config = dict(
    d_expert=64,
    normalize_top_k=True,
    shared_expert_gate=True,
    init_std_up=0.0502,
    init_std_down=0.0,
    beta1=0.95,
)
Below are experts of layer 4 (counted from 0) of a mixture-of-experts language model. Rows are named router (the router's row for the expert), gate (a neuron's input weights, with its number), up (a neuron's input weights, with its number), down (a neuron's output weights, with its number) and show model dimensions 0-127. Each number is 128 + 32 x the weight over its row's rms, rounded and kept within 0 to 255. Numbers have three digits each.
After each expert's rows: "comes after" lists some tokens at least twice as common just before its tokens as in all text; "raises" lists some tokens whose logits its average output raises strongly, later layers aside. This comes from a sample of Wikipedia text that the model never trained on. Tokens count by the router's weight.

# expert 44
router:124117198097152107134124147127108095153156121161100128164104127119118116129190106103085051158124145096146101081122115141134093068146087159140176091122169201079203143122148125134144074117154087144136092187126131149162085121117180163199138170111104101132063081100100118193129118111141118211145125102129178052155164141122097078079128117157117112133165125128125134154152125109149115157102
gate0:198091109130142135161048114126149141153146088099139113130041153197075137148119116140128160127143131108103087141092088127107158135194115135117078131141115163151149150105041095139142143139084061103118137161054083177152143101136149196097122122109163114098112105129089147142089131133109104103147077071122164124155172163090110130144119192137100071162127123137095122125167112117143092149194
up0:147112185136143132153121128148100160106069142222120108092085151114143127161209080146117137146141116121142158144149142148100114187157128095174139135127087094089090157154145085146053144155104083156120146032090091150115087127101147130129130163064161089085144108112102112089124210133174141106135109053076156119175147136152128117144185140129097134149109153155101142166105115138145079130128
down0:097132193141112128111123151173095115104134166119133071177158127152080089106143094085134142087065132098134086190120086140141186116149157115163104143080102129171128057066150152195134139133129101124196160116140107028173092148130086063105129133086124090165182114150148119115123132182100139168104165113111171107094155110104131099101136119119109095156132109135137150078165121158117134188102
comes after: " B", " P", " C", " b", " p", "B"
raises: "est", "u", "ies", "let", "ush", "le"

# expert 97
router:150121129170145080120121172119137119092097114152111144147135147149146134127164137142088127134081157062117149134120090153160107128146103143101139081068136093069127105135129141129090095076121119066141129141145247105124159102113141142059099199161172145083097131125110170138099077111130095161151081119129115101174119178128055124053179118143192099198128131142112107147170130100149102100100
gate0:165144144116119115107111123207218149086125172172118154104131107097149161132084134108084086128159153143146124153177110082164111134165177136154166145136135111170144079141029103111156141110130064148171104193093162118201123141117095149177096141134155116151161096100123147149124149192182184103105091112140133140114161141125094130119094185126087100154109123158128118073160121114193152105153
up0:205148158120102165102076148149117152081133142135135150152087097122137089162154120117146132059119110136156180186088126147121110104177119122171160167169144103146163178176148118088119080094117114048105160079140144147117087121129081131127135113119149108081182201147171105132117215075153094128140163084104081109086189174122136134121134113137163164144115095082082131129154097149151173119111
down0:126135126111079120160068139152106133082122161098119153151080067144127092111149141106083136022168134111139113187110111116157128056145035133126137152139168100128140132111151139081173106164136128122151136096073096184125069184165076104119131149133187079110166089090115132110145157134120120168115158093123170122132156144098137131130154091143133134130169077071147122115141109207096173166112
comes after: ",", " However", "7", "8", "5", "6"
raises: " he", " the", " they", " it", " she", "ce"

# expert 59
router:151104093125092109120149117136121130095165137147091131129103152178157054155152155136138073179171169122136137114156109213102163076222114144121103073088179124100171145163195135099123153089067156132142061117143114090056101120108125177115162191107094073110121157189127155149134129139140111119118116118103191106136089146141115118147163098154141104155096159102153090092154102116121123136170
gate1:136121108142139100116197109098165138126155145134134106128089123149121096140142163104134121169176154072102091096149196224131149090165137089145106126121157140110151187222111169110094125137110106118143068155103149129068131120140127150114184208191116117105126134201117149121148151102137104057125137121074153091168123184121115087143105134110149095162074184097152142126121088118155171112134
up1:134090156155087135142155118085146145183113052149150141126151084116173162138145135154117104087111097157109101061181113167168077142150119159095082113160142086107125129076123188099111149150092165102134086194156119058167159158182052198103117115117140068146174120179108134140133097096096140122120174154127139127115095126162103152181139170134153051085127123142144116116143102153103163141136
down1:115119156142079097128143145147052062119124077123081106124179114119120100067172135112158169090173109137098173134098127098138118084142123170144176124196042098127079127128171116180186145137075144126101097132170134157137099116087148098176107113143114158097122171145136142097165180108137102119123154176111144157117083144141132065175170116073113077157164166149181116128164122114123130186139
comes after: " S", " s", "S", "s", " St", " res"
raises: "i", "ron", "bon", "ry", "mb", "y"

# expert 73
router:153155146090215109164161156119122102164116132122058123143134087121146138165097113082117064196146162131107087105111073132166081136148135189093129141102144211092102101123095179122109123109116108161166106149137139081104142099095163146159131163130093072119065127132117192137129133082161084148116145131080127138130112098041134124132131100189147102197138142138110104164150100106178149086128
gate0:168101113160136202100121201145124104169131077162140162136157094143150096150067083121160089166141213132082110168070125125181131121167124102119097145078111169129142116172044097108117100112082112142088123151090128113120152138123143154173123099185068105126126152140123119108115163117130130117122069142089157070087154134094142102138069179152087128149126183107089143155119146167188160130137
up0:152132121142109118175134141188182069126100115129116048122158159117167142082165100071156122089119099155110164142075124112145121130095120067136161159153161088146173117146123118151138118049139131054139132118129136170123093111098087126175132103121129128150116107159117133183111145088156083140161171118096129122108075098168143132125117125085080129217125057071171130117115114067066141084164
down0:180155118072124154162063169157177101119102085136123105042117111131135100121166123118058126108154159116111142180154121075100081135139105149130116093109182133172113144175179137065117115150150153161126136129123139152142091170119107056154149145158179124091116128110154146124076136123102136182132193138109075097087073115180102144102174102197168122164111053136141157111096144128091126118134
comes after: " K", " m", " Z", "1", " b", " W"
raises: "at", "ar", "p", "am", "ab"

# expert 51
router:160155120153169111137111152111132030150182098099065115150160142130142107149158152052089081161176102092088072146092093128108186056106129118186178135095108111100160109161156104135148139142087077133138061101111132139122121170142155136121138177175142131084112146110115131129110137146143135200126113111139176102149117112058100116096174096129140170142131192159163116148130112096199118151123
gate1:104102081116094086090219179125145079174135096088066136115167115075124143129127187095098103131123147146088077106132103166074144189131158064163140100069198106088144155156126077128155062117113112094133075152080113157041115111132122143135160127138138076134117117133156138139079103079167093157137146121126123089112102204132120146117114159111109130129105113125111098132095172118139156113144
up1:121078088121159096124141108116039119161172160198150090103171100114154126107128154153126131148105107144151144143162139081156121134109142194141074069120138157132142170149097114116116122169132120138066112142120167107158132176111118147109078114123116139085058201103109130094126091147105141090090185105156180163110135142139136125169082178199152116157176162144129118165168087129099166217118
down1:123160182123123135107139122151117091152181120138136055100141108108180113145144117172117179094156077113148131143132191186181087110123154114140150136137126127106120115106177190087123058153126155108124127080135146154168146110112180029083128137120122168118107108182090112120088150051132115140094063174117146102099094110140161108071112121091163068144111142082081154098098161147124082156128
comes after: "-", " (", " \"", "/", "–", "("
raises: "ore", "aming", "oring", "ross", "orn", "apt"

# expert 26
router:211170105124116123161133165176131110152110159121125121160090101116131144168135119100149110139111132067141102138065106163125091093144129154084117144112100139135137048168113131107101116139077160120197110081134150053074061127099166142127079213108188146116175141105135139164076114125174111080082119114069137150124084076134128132162150099127157109122148142174096095126152091081147086091118
gate0:199116087117137110146124191149175179126159137135118154159129135137117100208139132069191140149109184167070089137110081132149157157180165126122081112100073101181094149118133128138136145141131141143172188099107183137134126159183151092104148151147167128134124095141053151150131089182116124120128085073103139139090138135092104122118140172145138157106127131119060092079217147139131103145170
up0:184137138137121201165097159157140055116110118174099146104111177140111085107118165139185147122156146130079161129118162148073169164134075081149111158146092142080097143153151059145145127124163090078131175054136175112128097107141137153142145176132130124083190114105122146161138169099146082140169067102120158127119135117169163114141189115148113128057146077114083103129145150107086065118146
down0:032073160119072126127121172145154092144089088123141150130132128135113107104171167091164092019122133119135153178127133079136175121132100151115112143095080136106108104144132138126102096107200104105160092101095068086107091178133102111111104111082132070136111113159184135165137135096114115180147136068124146109118171128105165110048169158152147126151109162124109131110214118097127117140123
comes after: "'", "z", "w", "h", "k", "ay"
raises: " Cup", " Peak", "wood", " Street"

# expert 103
router:103117115070141075129109172103167089143186096126145133097138115123144085125167129123114081163078137130194165153115079174147138103155117193122187108102151145136115139179139170106158148131093142154162065146148165157208104121100135165153090144132189134124167099095096156133135087187177132170116154096044170100095128092082093155113126130086170094132139176127137174096144118095143146096097
gate0:123097135118119143056082186136104208202115148109125177120150161159072152115154128113142150126172127099124086135101106138159127151194138144126125142112191069211156143135071093096132111137122053108174170174074174181140144150150157162119145150098162116137113122121130102100159114135127106169165100127134096118099154102077075130173104162103111160125101091141076116109125196118103158156148
up0:139133148132171101141144126204116117106107149099114148139098156139130116106131156099185156115072133114128180147148087115100114166132127168112179162100163116154135138125145129102151177141098082088122197087145124098139043113121054133129154066063111061075110151141120150142132131123136146143128097077068134092163113123129187156157068099133121136127088086065176132145171142044069134123145
down0:111164157113100167077143112134142095112193110094185114177162107161119097099139135111087157093088081092081135145148139106150135056114086101167143109142165081166064133108134133121136162096109102097109146123096080167150089135143093122102176146164151089130112193126163140120142112115081145135141132132142086178098172098161145135081157128169065198209122081110096159077150078156126121146169
comes after: "0", "5", "6", "7", "3", "4"
raises: "\n", "side", " (", " in", "ly", " and"

# expert 88
router:082123154017106111110093166104131090092191145131109176124140145124131101136137127131119112165087184154153151118069112109143103110122163158159161137126155120142149108192142171112116064148119100107185052133161184120164113157139212148139107122167165127127115103128097136141096128098151106155134078105081112077149165122153103153128143094125134157115136154119093132065151052071177068116128
gate0:108095140117087144118072181106168149145115096119088167129120124122126130082105107098114088172141131129078082200103152145124132150111184105149125166113087157090085046130026097094130072174128133121133107111148169128163119122140139160110127096152098104167101133143129131147112103155135065119051093102145146055123052165120113153146143145121087121147158151113155091048110129159155145085166
up0:163147148096108140124090157170177171083116174138155136139121127136081095104105139132092090137102038118105126115074164122121200142098121138156202130110168074156148146108126093082135129084127124095111171068127169111129119114102047115130103080121126077090138142091166098158150071136136095155105085064088132154162106186121113113135099091163146149115134086134106108097164081050088119135140
down0:168122153108100163106139139099144120104107142121108124141103082134087087102139076103152151064141166111166083166181185143083141068102119136144151169157161147125107163179132126117177153124090127165148116092084085144138081104138085147092112156188149094082130154135097081123132109140134109144122111123123108228105135158147126088103199045177093074108127070123097067081140116146111115096109
comes after: "0", "8", "1", "7", "9", "5"
raises: " (", " with", ","

# expert 123
router:144115147095137122170098121092137071096102134111109165136075173143089142138121110084132100137124164101117083084077077164082135108168195169138165115127156142125146117187136159135142162077168122164128094148150125150105105130115176172124144176143140104079119070109055155161143102191155093146138040150116086102146104159105068111120140121103145113082161137125152137066102129069156149057090
gate0:127102063100124104103099167127189148143132117155115128181118169153069127145149092112122148134160124078114081099111094120156133155165166115123100176145138136158156187132088122122174165142133115163174087135087108123095150182195162182123185144124095105103096111160102109135130148175166110096149070145102162094106128183099074191145115135099080166172142148131107144089151141025124102087157
up0:159096130172096137183121136144129107059055114117114161120132147122120134109154092101144085179155131167145166105131137108139090174160153055156060127130155122161094154167067126130149171081121112118112129126119135161098102122138112137127142176111085149109116098069127092150146164114188050142100069115051122114060130121155100163151175090112099097162121105144078149062153156083132159118176
down0:157084145131113175106126107143134216108113178119192140096075113186151125143180141094122154111127146127120087173154153107139136152192074155097147146140147126095153126142090151080190147122159157124144198111142111048180116176158117131102131105185086124129095115143111101075159104087145115197188117169150106125114131172150138167140123139082133171152132056119164123100158102105148103166161
comes after: " A", " I", " U", "0", "A", "9"
raises: "on", " and", "i", ",", " the"

# expert 57
router:195188094091165103114163139145132089126138137166146144187157120163131125089144099119124078176120195099158134099065123158091112125149111197142159081117129193108110118173136189146120131148139128114135030162112156171119115152091140147140116172121121102110133114095097139182105111098118091137039145147133113110086084185088072109101122135119167159123119183141145147118160076101171101162124
gate0:103134121137127105200108172121138161123135169132127159090179134174133108098134092107130156123137125139054079137101062103118113149195085152091160103140146127155162148165126127156080155127091109111147071129116135160175109166230137155093082099126160137127197093143166107132101140147132133069173099083025134145173116095081110103160108157105133095171149159120084119113123150120138161154088
up0:134136138148104163181113153136126200089079115157133122091095119083093120163175139110189122069137084114121142167181137086144140116151086136163100181138087070115104137147157111126103167134105103098150123121148111105152091169113089153193146100089142139100115224136101161104060144100143068160161105076150153150143155119125142121139084068137171086130065097132096162165099135126058117131100
down0:162125161077124173122181095181178150122119202120143108130129154088111108146136094107128146093164192145128142155106112172131156089143081078145103152137176101111129102123174127143122130128125145094069118086068088152129121187123078107099132140187125085097180094110114148096117147050119107096130150141137163171126156171152138147065192101148141087125102078099058160138134113177099156190109
comes after: "0", "1", "3", "5", "2", "4"
raises: "den", "borough", "end", "eter", "age", "m"

# expert 91
router:088151118150087122124097145114140134097156143150090126081152165101130169171138140108088104221165114076106129068117140157187136085157158165159121121063102104081101082123151172124131122108101113163140123130158138078078152111156125169152137143118154095091078091102077155112071123168173169146131115064105166121083087099094127106095128116134136076181150143143094119155116099064190096074101
gate0:130173152169119152189051152130149136098111122122124185104103142151101136130130158152186147146172156083159105175091089079118165150170167147131170152089095130126087136135151145112143153095104094124137137216133141091141185118127171162110147128129139191083055092133137129129072106146083101102143159124133124172146138079107103120226112155118152109101153069142071105078156118160180119111119
up0:180123100110131143166094093180140147064139133112084158107151145105088071088179159161176166115128118074132135116136094127155123127127142170191187134116124157124117173143169110158161133070131086073108134083124149094123126104114123128160178148101098106098058105097121121125085141115100064103186079100139104166079093091115115112151136083105146140111169038160111059131107110074151157127131
down0:121140148177094228168157048140181134088150139145110159170105084111076123097136123136118134132143123142119143159100089175100132120170080119139126185151124095141062118139169139121145138177166113138130197101143110156136084176106131160099123152121156033186114147105137118155117116106144123165122152091120150203183157132131189129116136162117120126145067102106087162098132207129147134109149
comes after: " ", "1", "2", "3", " −", " +"
raises: "th", ".", " =="